Experts of a small language model.
Size: 10 layers, vocabulary 4096, 53.2M parameters.
Experts: 128 experts in each of 10 layers, 48 SwiGLU neurons an expert, 6 picks a token, a softmax router, a shared expert of 128 neurons.
Below are experts of layer 4 (counted from 0) of a mixture-of-experts language model. Rows are named router (the router's row for the expert), down (a neuron's output weights, with its number) and show model dimensions 0-255. Each number is 128 + 32 x the weight over its row's rms, rounded and kept within 0 to 255. Numbers have three digits each.
Before each expert's rows: a language model's description of what the expert responds to. This comes from a sample of Wikipedia text that the model never trained on.

# expert 24
What it handles: Pipe separators and dashes between numeric cells deep inside statistics tables, such as 9.0 | 2.0 | 20.5 or — | —.
router:174159125111164102099158192146069093076161118151132084077138143159177129082071151195113096138124171082125125105175157145108082143125126142134144102059082146102130096155130150133093115138165123120124100094080112074104208146111130081111125110117084107137118147160120195169142089080111157141086145170128090089173162080121135095112104177099141093086130148146125121110110191138097193061145139096120152166094107129117143158148132151152086157099066176156107129086152109166138110081134146121073130141111149164103098150091156132129136117128087098094121149127099169081163061153172099162099155087144179100167159136147105190083140136116111084152090164150126087131141107159114080045174073154161143178176118120104119099138144085081078150130160092184091145166115142101134088116060147
down1:191164130123136116108146152153112137157114090113130162104140084170138095119116169157078129048110112102156176146170167083126127108087173210169139105094133173185152179099132097192113177148145145167131077096172107060121083126164111072137124210131126110142173119128137145138107158156113192129122146152104131151146117096122200124153067065183072091150115114131109123103123187105054153201115127128124139080103185125143132113159097137119148114169093128134116082101127174108112100148099175080149144092058160075162064137100106143178166156140155145108130089141134165146111142115120086106122183133178112082163180123175149120175097155113198102107140096082175136115121126066074114181091106101123086116099134122117118099113126096100070130119158078112115142137107110143142159145140124

# expert 12
What it handles: Short consonant or vowel pieces inside words and names, often after one capital letter, such as bu-d-get, Wy-d-aeghe, Rew-ind.
router:177129152186178055144131160195130118106175064112177095070146184198128166105125152107104130162137106121094125106183142129081106103155064124131119111105136147137188102176082135150101113129154133138117075118086192072093112136112182117073136086137139124106081143170130152147169123110114165167129152199104116107131182120078172087140112112111119119100161101099186128135148127062164131122192169071132139151084121106187184155137114113144131179142104172161116085122106096160206125117101120123112186136109135133124100156098164105146134119103082121157167104123098181091145091120171111142104185048131147150131139156172088107112137134082064113126115133157102126104115156132151109126175090146153156125176150092109087072168163129078086103118166133166112162147085142067191136116120126
down2:177069151149180145166163161132113095115136137169083118106140142173099124171100090088142084144133112122132189137128067028119127221170146082121087114142065124171104171205078094099119139130134161131162076131106147079126131158156130106128148118118141112090092084124154128090117108180166143134156136111158131157098172152175178141172137163129139105194110120136161108091097105136110118083092177113076072102100166141145154207120115129146137127123132205110170136088103121101174112095129166104149082147101125132112135130125146128103139129089099137067067145129057128146169133104105076158114130106137093114150152042142117184092143152147131181137110154136108157046148039152112102148143104108121179123072106129134117108129131090133148119142154105092154203127062137121139123127138183

# expert 57
What it handles: Periods after initials and abbreviations, as in U.S. and P. duryi, plus short endings in names like Utah, Puerto, Lord.
router:187134150098179126103125162133123137120168091146136103063189184149151177113150173194134060154109199127110153091129163153088111110173121098135180102083080151052146094153128139151130126143124125139179139093057099078108114140126175092097140135105075159115133128151109147129143098100096121187142171183128129119103136126102142135142104183101155091089154143148127108139076190110119202089140193108106137118106135112143148126147125206110089150142087120137120155121177151158118166094142112109077129136082155136113102138098142084114137105160126096135153146176108131105133103122134066163107191116124173126159193150180058115118164185071145107193066159166108121105122199140135136093162107137150154106161181105045109130153111098092076094056158107131087139107135145085161124120114135
down0:122187124125132163129156152180099183075140128139102113164127101113121125131160126189172166082168169151154105164071137109144141137091128176147118152078084130144102124172136121125126135152122155049126136132186117130216088122107099174171081166203144120070126143156119138110128176122139124136131104191112145195134068132146135118115124108196124119171118154205184126111095150156117125124141126119161121156132110113136144117130108149115180137075107132112066165128079043144111182086046125076168108126204084175084186159147121137114102106092086134158140187151173096094143142120060144144155156143165113095147151116179116138121111112201173157135145100155133164112086073117105086086182175141121109163116166126137107102107144126123125093118125149109119161059082143178114124076138126

# expert 15
What it handles: Final pieces or second words of multiword organization and place names, often in tables: Masters, UDA, Bank, Nottinghamshire, Seattle Sounders FC.
router:159138098176179111072141151171099114102165131137151130103167154157207173099119128154106055209131155093102161124154183164099118099135124128086153117096124187049155111189114146110133139171157133166119135088104152063099142153131141097095157097129080125136090163170120166130156124112102129144119205142137120139135157140118125129093089139091137090131169122103130112113133197125098163117152182109139129186110103135175124149144136179150106118084117126180089083094187121168184171089119109128062133140113224192093109164120183084115149113149069141141180141180095175103119098104154057145114107121122146100188160153129114169123117185105131074149100132154108111097106183164156125106151097175166152133118134158097126110143136116123121104077130084140036138106107116090145111090085132
down0:124098095147120139136175146145150140129099108113152079104098124101148168119119168170204139083115074109155115176128129094115136121190098108108146089098132140144174093140105128118134093124134135148165098128162143111080210128121114147119144140129154147142167117117130119115107056200022063148148057091113140167170069137095128105052118125173123132106129142110170091195137112110156148159187146142122144121129108161160170118109166130146145080151083184160140141116154219158127163091108105119171137119131125155117083147112039133110199116116105131096130153104133107175174106125148126143083168182092112113147186112123177155147170103081094093207160197113156153181078100138115121139109150095095106152174076110136120100112125063129131149138153073127171109106181169159084116122136114

# expert 53
What it handles: Single capital letters starting a word, mostly S, C, B, as in Selling, U.S., Long Branch, Block, Mukkuru.
router:136145095163131094098130167145101089115130111145166098042149178175116119077087133136128134138151137147109186077196146144096118096124083068079146079105079136121134108132100139123127046142163117187124048098102136073091126169091145107107176096125081103108118146157081169155140095107065145145088174161129097123121129119118191070111126198134123082109166139096126109115134134103111143095143158082139104157082087097181164132173160166155107118086115201122123097096138124132168129110126132150117170153123140162129123194142085108101153082150112062098148138173121196112140088149129092171102155142134165080143172128165145179083181144083087046159098159117093125083124134159146059058188136167140131134139166103078137085137157125103108115131164116155091127131141159120132116124097161
down0:093142100087123103209152130068115128146182116218141146090101050111119142117079088065173137144163150125153114125110111113066099110097094085144169099084126158118151125139141116121133086135097175174136137114120151125130103121072102116174138155165092148080123137148096098137157114178189140083076164154149159187138071081176166140158118076173057127112135094080209183128122124087070109145173162139119083167146092181108091138145142148154118137124117134117092111110122101085085147117119132158112091147141114091144063144119106135092102102119132159113125096121164095129089141141092096181109194139150192113155149116076149099166089126140114154173152110104152155118153167166127145140128125160165163168088062155191120211090112108167119099121111153099116065171134122071128122110130166

# expert 35
What it handles: Short word-final pieces ending in a space, often in foreign titles or names, such as une, zur, We, Gaetano, lui.
router:150130117192151072071172116217112112103147112118135120111138184196145164081109154141145085190147156119106109061139157126129125086117109114121125132106102125066160083183097125134120152153143095137135119090076136093126145204097142117146131116133090135138125138143153137152184110068061187154119150205153128093179152143086190117112120164130093064099135139128161076131125174109123187125140170093156126138102120091155120168141122121142107115109082137159106091102169135162164142067147103183069112146069175171116129121098131103122172118165079114099133151177116149083133120118109104172069121143111140131165159141140080124103156182100069079140096189101058098093121143106179121124139084165162122135106186128053115098176144122143078137116147120150079149127076126072176126114111166
down0:133140134166094165155092125071109147167131070120139170140145106104101120089112144163145099173141214140130152146093170117173127156164133119089119216110091109059094175104140197116133114092099191096124138146152149090120119103109130172146114188131121091128078149103081148143156137166114130068120115125174177143107080119152147101170138147099181089117145116123102136146074115150121161152162146136124094123138137142125181102167153165105169135149071163087121106123165124129084169185123143147173200114124133165112165133107130187112123066078157079112218099172075135105131157145122087121163205104148118156152105149101130101140174126167214115082182148177096136118171116110100152110067100115165094112180092156109132067070119115139152115151137166119107091121110152126113191138151182

# expert 22
What it handles: Line breaks after table rows, sentence-ending periods, list-item dashes and section heading markers in lists and tables.
router:156146137144188084105153154152093141085151084147122070130138153157161159096144143194137088148136173086107176131137118125119095112175086102135159085110099192057191098131144143118120130188152110136164111100125154053076186154084208093141142080100133137103118108194129175154142122068112112160119156141147116151160098128092126071135093191109108101088140139100133094111123138108106170084134164121163124129104113100171141208157144197115088129129045141116135107079149136213132096088110120164120147127111156137161086126060159102118119151148074121122153149148113138073147107147143097165114166139116184113151152139144075139075118164099096056149055200142118130104133130137145145119143092162135127141171151117059064126149150091122085136130159089130089154134112167114140097099084109
down1:155084147110135086176142105102102137116141134121139165094081093159202112111111082148044106152152156176164154136160072146204078147157119071176177147096156100122068150102096113101139178102108116104066150149149178167069134134082094214123089180110120149143160104132136090151114162151147093120154128096150134090149112087127141085200164161137200116122114143140120133122111163120101102174127114142151146136114157140121104114108128138092172151132108096154183149158173122058154135148172117147155096099123133105193175186117102128086129134111172111149054179084122103149089138099112124090143083117096095132120115110067192170145113093114111108128136141121108099128093148151140099096121050141179086221125140119098122088129151085173152123208137085107139135106112136078144095156155124

# expert 7
What it handles: Spanish, Portuguese, French and Italian articles and particles inside names and places, such as La, Los, de, dos, dell, San.
router:128144083179143060067172158169123139114130119120104121120155163152153151115135172142154116138139181138091119142179175125097097104120110135132136136120131118064182105192100132105125103162129101150118113056101135105095116136074160093128139109148088124134136176151112169169111120047100143119077169209112123099164169127117133090092123126135122114057197140124148133134103143083105155097155167092109144167119146086127180162113143165128090142111099130134125122104207097164124117094104161146103148158096151139132073145081205107100092141160110053125182204157133148139157111145127126160124109109166166130177182165145133156111170194102079087140047144178089110140141200120139107097152110168153117164148148107068068096214164108078133116102142148157138138179113145077129114096092130
down0:131069109132122058141167118130123093145137115184139068168194097087098158126146075213160118094145157110119172135175141165173124162149120087151102121151217137129143119091162181144140115114080089164095138105120104127132169105082162171130166092175109139156115162086136148154120136159140152180144179129144177107132147134030062133179174125123123134146076139130176129163123104132155132173135081133068126160070114097134142164114171166089109164133178189138101139077160117092161189119073169171151138138144159136151117155169100180133144146158140179116098168158137141121133112123141085205134102113166087082097138118098143152057131092118140153117082092095156124132147097124090088148115166200146158118154122119125108115104109168139144159110137143138103217156104130141132100167173085

# expert 27
What it handles: Last pieces of split place and proper names, such as Christmas, Rhode Island, Thetford, Boulevard, Great Britain.
router:145117143163170115112142120164100118108147101166137112110130194127164184092130143145135074198128228086091155072125135141077134129133095106107204132119107131112131108188114150151127130196158108140163144059061134098142186205136154103096166106146103144086118152136145178151135144114077156114091182175159119126137117109106143145130116172112135086123201157134170121128138195114128210078180177103137133146088142098151130154139136170155061135088092146181054112111149119139123154099125097131063104143128195160112124109116170109120163117142121118105139143155111148107123120176133069141094133100082118121212145140126115159125176157113118084143072136139061146126120164142160145098137086117151145144150120159056123107134138108110085091082174110133069133112077135048159103122086144
down0:112157149056077095133132135126111118136182072062116169129169128100112119134183172090106101161139107143096147129125117128113116111136084144097178095136136117097118067140122117068103179110086146128072160113193113176106105194115107141101116128074180133102094144124126089107158138119136138081148162107126103086098056119093099147142172117138147109069154132114133193145087102147084137062110124091104121120138107121097136146165096082111124133075115134143166191144148064112217142123116136110101125149079160132134136096085121169168126136174146132124152085102167160093103113199178091081143079184154147164192173119081114161167115144079152159068102154150165078093106134158127168125114146074172130108142114157174143181113129202136109133083093133131170097132102097152207141151181137

# expert 61
What it handles: Closing parentheses after life dates, digits in UTC offsets, ordinal endings, and the after dates, mostly in infoboxes and tables.
router:141165100135163091122203141176064078122153124194158088094157139125141126110100095153110053140164120093091135055160121117058073099120080131097138111092117101078110087174093190136119112174136112162150092106109140121079119220096194129091116148099109160098113119149111136132152128092119163161091154163116093129176113128065160116126133176111137102096150169134144124106073167107113159151161153114141174144095062105115125185190117138152124164128085159126078147122125103147178163083099114120049091147087150179111120123131092106107139094145111104119105112121094146119128121141142087148155163143121150108126160162159128159114173156106104058142050166158076134090138182162128076070126116136131158147133125124066134098129124101107092140028182065132096139140138155112151098091105126
down1:156132218082174103064123089136160099165105137086115166121158133185100097116102158118124141187088127128118108179144173125103148109148071137163137143154105081144145163173081163065110116097083150140079094142102118138136102066104069098111078084122171107161124168126178112159104177186160080093151158141093165109141180140101059156138163091050207103187135081148133120104128109164183098089144132150166139125195112130118113110094175122113147050109140149128154106113134119120137171122129147131168136133075114122106109139110161107223138115121190140115154166124091115140098142137150105099137107135202114141160131060164177151160132079072145148172097101127144154119143150138163149118109127129137090129188106090122113147116073108213151150087100148121155109119102131092140132145171103

# expert 33
What it handles: Line breaks, mostly single, ending infobox fields, list items and table rows, such as after "Boiss." before "- Synonyms".
router:142137136135165097120161183128096081082110096144135088118156127133143127106123148167151096172126161080131157149171166142126072097127086104111181123038076128091158108125092166171087119169146097159132049129119138089090171148123179130130128132099098144075132135176130218152140113060108127149124178133133124089137134124127151107134132204044135115085121130066119076087098140118131165113146161114107159124117121103153143196185156155152111114110079142165117112126142062175113122132096148133099128166118134159117075165098153127096117123184107070114164131150135183105141101133138116166125181119134174116144136186160127154059136182106096050171100157200098073079143156165153126103137105174161180150142172124102079107137176086129133134096157103147062135137124180097155093104092157
down1:167100161140135069163106191169160177147172134121146129124098149081102128137181198132110098110104139145103164150136154131188070116145118151159138096153176174164136103164209097185074187073160147104156100138083162144131066178116175147191143142176154135114172129132094079167111060086112149145105109124147139081109129103162061130217138157117114089135122138149089103186132143104124098103086157175151128145095166135165089160099120155098118129163133095132110133137107095110149130132178155135144100220102121143099119109134144132114076164120099165030140140150127105158118167080142131164152099199137122095161138137119189136204112104146158118100142164174188154105106171146129152146115137139140143133168114154152107089128139192131124071120103095104099155077131174149145110095094113

# expert 62
What it handles: Word endings and common words inside song, album and award titles or quoted speech, e.g. Isn't, There's, My, You, Love, Best.
router:167153122163149111090113128191112120119150111113118116139171219169145156085095176144181084188169171080080126047131175133128098117173125108104135130105106172052153112158096125175131126178172151157129139078059127057150146198111134106127136115137100144076124102131124147124127111080106148162110156158113121101178121096091187146090101171129153076123140127143168108107128172063094204132129192091114106154107101124155108136134116123159118111114077154150120093106160123186174131083127088151108141132084152123088080132089125113116191131123080093108144140149102189083149110102129097168103176110131152119149155120143059162153170167098061064105099173135081145124175140138156126123166063157134161134123190115079104116160122122122121126090137089129133131159073161109118109107100196
down0:214161135097134081077107122063121174121133166112119100099115160125120147136111127124117153140103087167127144136031147148164145102129186129119073119124124170115085106126116156204150118115116118113154211152134129070055141130151209106119206140146098093125103090085121166116203176151159101125140100179152152143162113127158077133100116136142154147177168098127167148170150133145124130134185145153121135113099161126117078077088122120142105139133128083103110169135143087106076076159108111094116128076064082073144113137154175100110137169133115175113124106148147126116084132172078131117109135139053128136099107139110105148150108153090074121144082153143151133115140119119087137142134104112112052192196107107134202115115094210080139132120071097151155168145138189112163185124103122

# expert 37
What it handles: Short inner syllables of foreign or unusual proper names, such as em in Dilemma, ob in Manitoba, ah, aj, ab.
router:146173098142155150081131138183137121110117125183227107069169139103196138090102192146166113166169110103121160087159166150104106148132121087120137075097149145073133080174093174130079113138135051147164061107132168079134129122147192090119165094104114113160123145134149161141187127112084154124081142186129099134122144145107144097114091172126124139106185154121141099131142125090124180141149131130136134132093109075099123149167146149218066201118127133174111126142111110165150144081079148150099158183131128121119140183049156141102160139145125112080177144145084162137152084151112089157124118082122128112150159177128087136104146165114134129141123137140150114109120132170172053139139100163155125169227136122065159096124112133110100106131142081214102098100092151140135100099094151
down0:115187122204143122101110160143077133122144119102154150093118170133044134167111116113139139107142055148103155163169142142146075124095136210118124132136079076161142094158149160166169088082126115142150108153158163133140126063099178116073139168139105098134114141133035104105121106165124139127114117160159111143141106096093174100121156190105157091116100114131160116065108140088112088067153143107117101172155061188072131117121142155130120172122165070115149089126124153130160125165112171124171150108090086129138137093092039106120054099138202105093077124163119172174081090160127152143155137097126098199105145171114092146137073127087130121158145113073134125160136140062163085186097094146165129152121152109095113165106101116143109125110121159150118098084127165099143150178121061

# expert 3
What it handles: Words in country, county and institution names after "the" or "of", such as United States, County Mayo, Netherlands, Labour.
router:123111094194200039125175170138122096125158113145168083096138166106198146136150150160104064154141149096137173108150176124085085062088107070130175104098093121116142096104087149104099128138165103117134122104100169094079189140119180117112131085138124115135107134158124165170132154100093117141106188146183096120151148150116131117100104179104162048121167171089129135125099201081127140064144157094137140153123139111152148114144151199137093134086124113188089101094134124160150133098113086166080139151135174147113100193109088092077134155128084093108134141140128141077144084159155108120138115101130166070148175171172091178156141173082151080134087137122060132114138172148150118062161099167155146159144120128073103123131170091084110126103164114111110125162090135090132071094092146
down0:148125078123090122180116133154128103113125170141045063066155164140139149166056154139086083150098154120142136111139115156176121070091126074115080073124156173125125220135144173108167119143111087146072156155081093158182155143107100216116140076154135124097154125127138125112103104129104106167119170134138149091169126141134123100115142142166139100090125165156114183097106197155142145125134149125156080187172092099185119134144145166116145105096198160162133103162138154142119154154108124106149128124194170099119120104157114110147131120168087161118123168087106178049136156171131119093094122235130173108089153109120088085150111128119137098186149149104154140123109080070112116142114126100198105110073129143163160129167118144138122085128145099142167168100081103137062119084150167

# expert 46
What it handles: First letters or digraphs opening a word, often a capitalized title or place, such as ch-airman, Mass-ach-usetts, V-ote, Reg-ister.
router:132158105140160116146159141133096052073158114137166085109125119175147166137101181157112119159143155121144150129152160158124144055136063135141158088059079154126130095112094156118099067135133121158132083123115149099134137128064194097095149133100097092110127143149131118174150058120108184179093143159148091098148157084124176087082129138123154115082151163077154099130127121098116130080138128129177167172070126111145128137182138190167127136104126150135123108142182065187186122077117096135112144182124182180136119129123093109137118140148095108076153147135100164109114065159152114145102127127077158045148199163136146198115198135100068067190123182145103149086117150150127063091176091163109122147173120132053108126150147096108079126128132097163127121112111170126108113122151154
down0:120091112111186137099130153123156098157143119085119159148127125196082119111134127098101162155116191174164140177136140117120114174143069126111091102153166143093097113190101160143097111091142128158116109089112085109104144069137126141128166118117143163154130085084094147132150109131129094128151141110153164063103155153126127099108112173116200177174058137103166149108126095094136091056132131136111084121135035124144114189136107169132139105115167188167106112157146188132164116140111145223124124056113146104111093185096165109119141190113143067158120111151158084160151114114115111146061104108087086192195095151116123177112186186121136139117114124180075142143113095119184141126143139081188142129113126095147083097197083151070144115119126180103119096070153118148083144135133087

# expert 9
What it handles: Table header cells and separator rows in sports and election tables, plus sentence-initial words and stems: Votes, Candidate, per, He, was.
router:123193092173173090093159177163063098107170123161156087117178144136147138130143169129157073165130129045117180133147193139135141095128115123133166129104144135094153081151067157164112054168148136132128116118138165069163184170052158106137141104120135078085151117157104148219122092073141133128096154110129123100188127099144164082149105125134122126124128160108167097116130113084059166112144148135147162155087133080168123169140198143191125159120101168139061114148161127136189120140123106121129141168129145128057081154148100093120141127119103109137132174133110157119184122152173122124094178132132113080138146148152154183111136201131070093156096111168084114071148135132150059083194156138112142129177139148107141092130146121049121119087145076151113119174122134128141118089123169
down2:133132132049187106158101060100182055130105158151129126107122114162052118099168144138110106088117140151114180072119171166121135144107094133138129072118113103111101058156135150163171146161117145132096146139100086108138161115180163146090184078086113140156135166086132169120116141144121138089165074173144128119178143147138142139129176105148149131131139163169083103165094123159076148181130121120089167125084098090072083143144154093138114125107115155165115063130193186120122067129126117119060112161095163157139084139134186153091173073126128158163111166150055100134133133143168155120100120155167155098071123153095137142176114118087104080125164125191088181137173118118145134170110146202089062145149071127155101113139117162095127155122132108148045108139094187103157140112152154

# expert 14
What it handles: Colons, dashes, pipes and opening parentheses placed right before a value in infoboxes and tables, e.g. Stadium:, Kingdom:, First flight:.
router:179152117175168079127148141145085098127146096193155100124148146132155121097140139152094101161164190090112177116144117107075088096152094110109168094105103171110158119183088159133072114175143091159176124108113160126135148125109161082127120075131078112101128145165127182183155113117106131141097147124101082137202161099101123128160119182124120118133164122096171062118083158115107130091119158123139175143085130074137112233184200171145109153085102173142121100117159143107146112071113125130114137177104145123123102157058123140079184112148105115136146149148116145085171093107153099110090149105112177090151110149140081158084145171080065038138065177119110128115127158107151085089196078135137184149131132143144068126148174086099130104088153109133071122154129130111162090084105117
down2:168157128142108159159148090129164053109165093208135099081127099159122128119160136160127168133106067111132113098051111109126151102091107114136118152135151146121185119093067162106151144190068149139137141082117124156194109158125137109095117149136078131103167123184116172120150116093105099138126135199110137152143145175084118119106161185131173146151086125168081153065072088119135138073168119101125134132096121129100132158144153144162154180132122111174127103160097094153165156078151105152107081187108178130147201087115146098224124121168119149087130060120089123074061135158188131150158188102144113122145101115125063127107137206113168137134114074198098142113131127192095138123090124117160157107136116119126120188148101137107137109093160152139086080171103134101099099149136183

# expert 44
What it handles: Commas after nouns introducing appositives or clauses, plus linking verbs and connectives like was, were, being, including, although.
router:127186131165143080084147156146119085131139073147168080123168150132173121082103153148143105155146148125063172076153132135077097091199125133130165096091079163105170102198110117134102102170139131151172150124112180132133216182124136120066149101096080105105125140172105179156126118086106160148128120142115083105206105105091169097122109164114171084087147128124157067094086156097126141117122172107172154170137120092168138164178186143138115121108106163116084106091121138129148117080131099136100155232089183155152123148044148124114107111151116098117163145131109148087162098119134082144102178092124176109150147196119086170118134146111105088153099112179136127130147151143133102101189089151133147113145138157131078097170165115139133108121187025110082138116083135126105105132124134
down0:109139181137080049083063155120112150122059129115139168169163163120172140145158129039115165196082076097147143130139166129133188147117119146186128127135121102150187129143136070085172090090113122095088146109085123159124164071154118117134125070123135119114085084102130148112113156086108142152139127140139140107131148051104022133145128168137127105114152094116137105040161109120139122154016096087155107102154166085098132090095136048126164123161150139114173160141079140111116122087105145119142128114110093134128159087128121181136126151055189134148145113130126121125182139094136146162107108109136125144079127101121159147131112092127088125204081115116204138107170100110141126137118186153136175079085092158123099175127159174156135163117112110167096139168133110117117100182134131

# expert 8
What it handles: Colons after infobox field names, semicolons, table pipes and == heading markers that close a label or list item, e.g. CAS Number:, Hazards:.
router:183142122141166086138130182129061104124149087172169074147184131155144137106115134183143093151152215083115188129126120114096096093155125116126173108091059175099144125151097154119110132164165087168169103122115152101077169112127151107132127094099100119111143155167108206156153158104135146162119151170134086108154146122127119092107116187112095131072143106140127112105104216123075163116158153120145204146106112089124178164150157188142102155112101181166117095117146135111157147080109096162109147149106158112107096124045123118118175093135153083138173126152130137094161085127146099127054141086143194111163111136165091148096108186074120099131068198093125123113115153113133060075175093165158190163112171130112083105171139119081120121083142119153074157140113104097148099120099143
down2:181165092187106140125054168115149101130132165173203087084134128172158046132143128125154077139109158147126073118160125136147105142106136113103101081115154092106168113174189100159210187142111092169094132152086101175121130126123114149125123146107120089160122143161060113150151100147129156144162195141140075085088056121161181146169077094152070117051159116117187135123141151127143170072136160094092186147133155139102082139140141135181098160095125085187175129040116130168098143123156148092135165138149124152119114121154113167173140160121076094089086131126107126150109134110115130148130097174126122102141115124132116118108127104125125146028106119212070190112107093096147118149087141127154143133149148114098167086172113110089094120098138124141180163142108148147099166106100150

# expert 36
What it handles: Forms of be and connectors in running prose, such as was, is, to be, and, as, including, often after "It" or "which".
router:135166135186168115111144131170120066106155116151132085125137144135143121097105136138173103167127115103105148089169147134099092111163138109105178101092100179123143130195112114165098090193166139142202123151084142097120181182135132087118175081089100082117113160153114191141127096113125140135115124140122104084196104069122182119121112141126141082088144113136159082088089146139119167099113200108186160149109123092164141123174140138139126157097076138122077099097130124125173153061121098147130158208086180167109100136044134137080135110124100107109143181156115135093153113117172110135140159055116147074141187158165086168105139132103072087154065154180120125117159158156133113132174051151161165149120140158100105099170140118139108120127197081137081116162061174103174097097107129
down1:139113068101130162106096144109057154096110141141157185130062095111072129116144131136128191147134129131214102125174149141112183090162058148102132123149151105128115127117127122074139140142082083108128098093170123159139163157123115160086126121083195130098113111118120065136170161172135104151044069153081108113182157223076088156148126116124151102193130139169146150105111104104143097167109125113198091107097129091141102118124122158126103154121187148136163126103133129127069156096101115116072141124139141085119095157085196080121168181167121187186086165132207120080125112175114133080141151114123140169144093093120149133143111037149049115129118090098099155119159080128130125164145132109147107069141133088136153135147114069153139107138169099173106119148100148136126132114114086

# expert 26
What it handles: First pieces of longer words in running prose, such as requ in request, sy in symmetrical, compar, episod, respon.
router:159147091126134077084174186147108112098126127126145119102169144145159138135146125138188104148173121084093160093156117137114140095146122160117192109108134122111127060106091155184082069098127091122170086142160149085147144162126178082118160129121122150143110158123112161179171124064088153169074138145111121074170143117113120048127081224103150095078116176076165105107115147087081161074174137113138165139086142083125136162156123167200114172116084164143082154126121084126148142111118135090124170184135138127085126153131149125130149110149104103057139177136129170132145086111177093178102159124141124103133157176129126162103120122113113103152142198150083157057121103131118090081190129139150121169187138118112093052146143097093138097127141075181116164126134153099135099098080210
down2:178115106123092131139087112075140090124143070076126099155153107131084097097110128155078147140116120126156060102153116148095064029127087130168084103158172127145101187140144126137125066165130135062123093140085124103114141112118114185126156125137106119105099179139133152116065146097128148118114054201114150145122143142105157163119121105133133079106138047191027128188122139167109119126149115152084145118117113157152058170115102165068145170146115140060096082095132134164152080117133130128155137146135142130049164126147173129112113145153137157171100151141096138137159107156040144088136156150111140121152056134119086111121140143072138158119133139152125106174155137123167159144041110097161134158095104124095101133122084179100191116133069141078132141123109160118102171153181163

# expert 0
What it handles: Tokens opening section headings and table header rows, such as == Reception ==, See also, Party | Candidate | Votes.
router:210164102133155119131133174129135124132170092125190086119153141142146114095132125140128083149150166092104160125118135150129158096157073106099150092055089183105132102130096167131122150196165122154142081088102176090119203197085173101112095137092109117118119094146079132198122070090102153133118129147111102091163133095086173080121105121149172122080136119101173073119090127086094150079137176129119147104096074079158143171181157164222112129133106196163108099107133108142139148106098086098073131138107123122070089137118096130077148102168128116121127131161099157104136129124135141139101157122103198131159182130137100151091133154121085098175111159141075051041155153115164080110201147152094151113174183133047114102154096135114109138096137119150117140100133140138131126095141153
down0:154098096141115187165155134103116082161119157105117106147089141200099084090138205186142193124136100141152129115110091113171095177105136129107181112155101114135128105119059145154134108145119152192129140090080145096156124083145108096080122056174154108130182116191132121081154182129042167148129099126087083118185112081120167115168135095137098089107172077199087122113132160127115159113130131113085103088098102055121111134119155102124127113174157116132165086157144219130074152120166096197137227192128134116111138074123150091100110190134077134122169161138057134095098100121101159091114108082153176119124100097108091106131119127134146118143120120129177149170133121127112096144158120138129114098072119058144154133179144082152145123141106120128115153139135140102165084143110108

# expert 40
What it handles: Early pieces of proper names and words, often with z, q or g, such as Ari-z-ona, Az, Isra, Mexic, Guad-al-upe.
router:113196046227155132160143166161114067062154139133164088133151151110175176149062142137214133142164130117097168121126183133114133085164112125128133103101090191078159099133108189137086085112104135177124095089123162154144108152076190104092178111116131069143141156154100153185106109118135163120104137179132133111152151090129120097068135135135151096100198185110154113124135139082144113096106157091178133162084101086146124099149155169210100158120068112156089102165139128194129132113115135132105137143119138161151135156126116118122119087134095098091127183102114206098145099179142114152120131113127127062183139161163135162126169132136120089168086171144095151141130143175177111122179095164151139167155149148080115108179169072077117098114147130159117113125093179117130130111110127
down2:124101085141077080178109162153153140104217133112152084144133115128128145136174092202098156125156105156199166154177142132077134065161174158146087140136122171146139177179156122125130130090121149085140089185108119159097107055140104133163174061103179154090194171128089126084128125096094096143147096113132122104158158107138129118193134071108102145172116166139104127110170154114129179117080116088106183097111145080111116159083123146158116180074148099118140194158186105143126105142066165130159154123081106120149144165126108112108137073137181092124109112173104169159155137142131156091178106084128109133139130125165108076112128120154110174154090158115087095121162113149174141128168124138088155197095167067094095125087093179114198128124117129156098115097104147076126146199113120

# expert 45
What it handles: Single letters or short fragments inside rare names and words, often after a capital: Qu-i-ercy, P-c-t, Benj-am-in, ACC.
router:152189125168168114084116162143149089065155153109162089074159149191143171146075178178178125125137152117091168102187177178096161089190111097130137105129120151069132101141175141125116072169137098164145086115135136098130108105081211103108107132130120120104111128159059170158151126115133180140128140156102112142123151124125149074091099157107145140068162123086140099090132139130109150130126127091119175180075106069138131143149172187168081130121112128106127113122217081188102158118085146157086138167110132145118126101116156091072122092137125110147149166185089180142123095179166077142105110126124139110157157117157105131134109174125138115166081187146094098112130124145128069121160090159118159118203179133069121098187106088079049129102139113175107101143107149120151118083086120
down0:199138080129176116163142126062144125091112195122140149141204116114070112146139108098137137093108072109147126141094109154177156149108021165108102080151140128090182146096117114143127153127075181104128142079102115087123129114074148134107207200137099157122067127102180129103124132162100100086107121130117125133096131115108156138127079122129191096143099131100097150124097127174155056131134145112084130131115139146088149088132106103164158156151148120112161136069143102174142072119137079152183180163089110115086166129151149128152187129129108102102076132123082188124129102155155132158212149100147065156077083128067096093141137131163135097129047099106156122132120101139127125147135081144114145123114125060176134160063127143065172150111108145134125108068135119077143160127108186

# expert 63
What it handles: Closing suffixes of words, such as -th, -st, -ity, -tion, -ness in width, ninth, 21st, community, plus frequent "and".
router:166134117144167158137186132178082095097156070172144128104130172132151151113100140152159083158134179084125141115122142148102142064148107089101184122093134127107113079140143148167089137137169152132138157130096128092099174156122118077067181125109133129089124184160106162125131089118099159163143180194132096104175106102098192110136095143100129092071131184121197129106149208111078140122125155058131128125112087087122129132162180148137089146095107155182063103099178130082197182038142128121093129126099158156065117184097119111120155088176130135130140149135105134095162100142160091165135174113146137116165153149163071162074143164121114073170107124173076107070150117157137135131142102185127135115117130127046101090133152103112104132127221135129129154152083160096136126098140129
down0:072104130089177097088136096128087074104133119125136168102142134068123133195144153113058139093105100147135116121087125111119152130127142119160040182119150140130098113137148158170111160106122112108187104208167164111062138129160180141129141142098129090193072138041137180142122120094145106129135124068117134130110106091126158159153058168096102175132125099118139142050100171127114097139071151145086128116114112173115090151170130150177187171117152115121126110157129179150194093087122148131120131088141174212116165233122124099120115126094151097118132130109121092157107156119166206081069126126136102104104113099098107096113099140141119102123178120129114157050153124123135074120120133041082135114090131075125131093122122177128128153138139147131107140127155147140178121069135079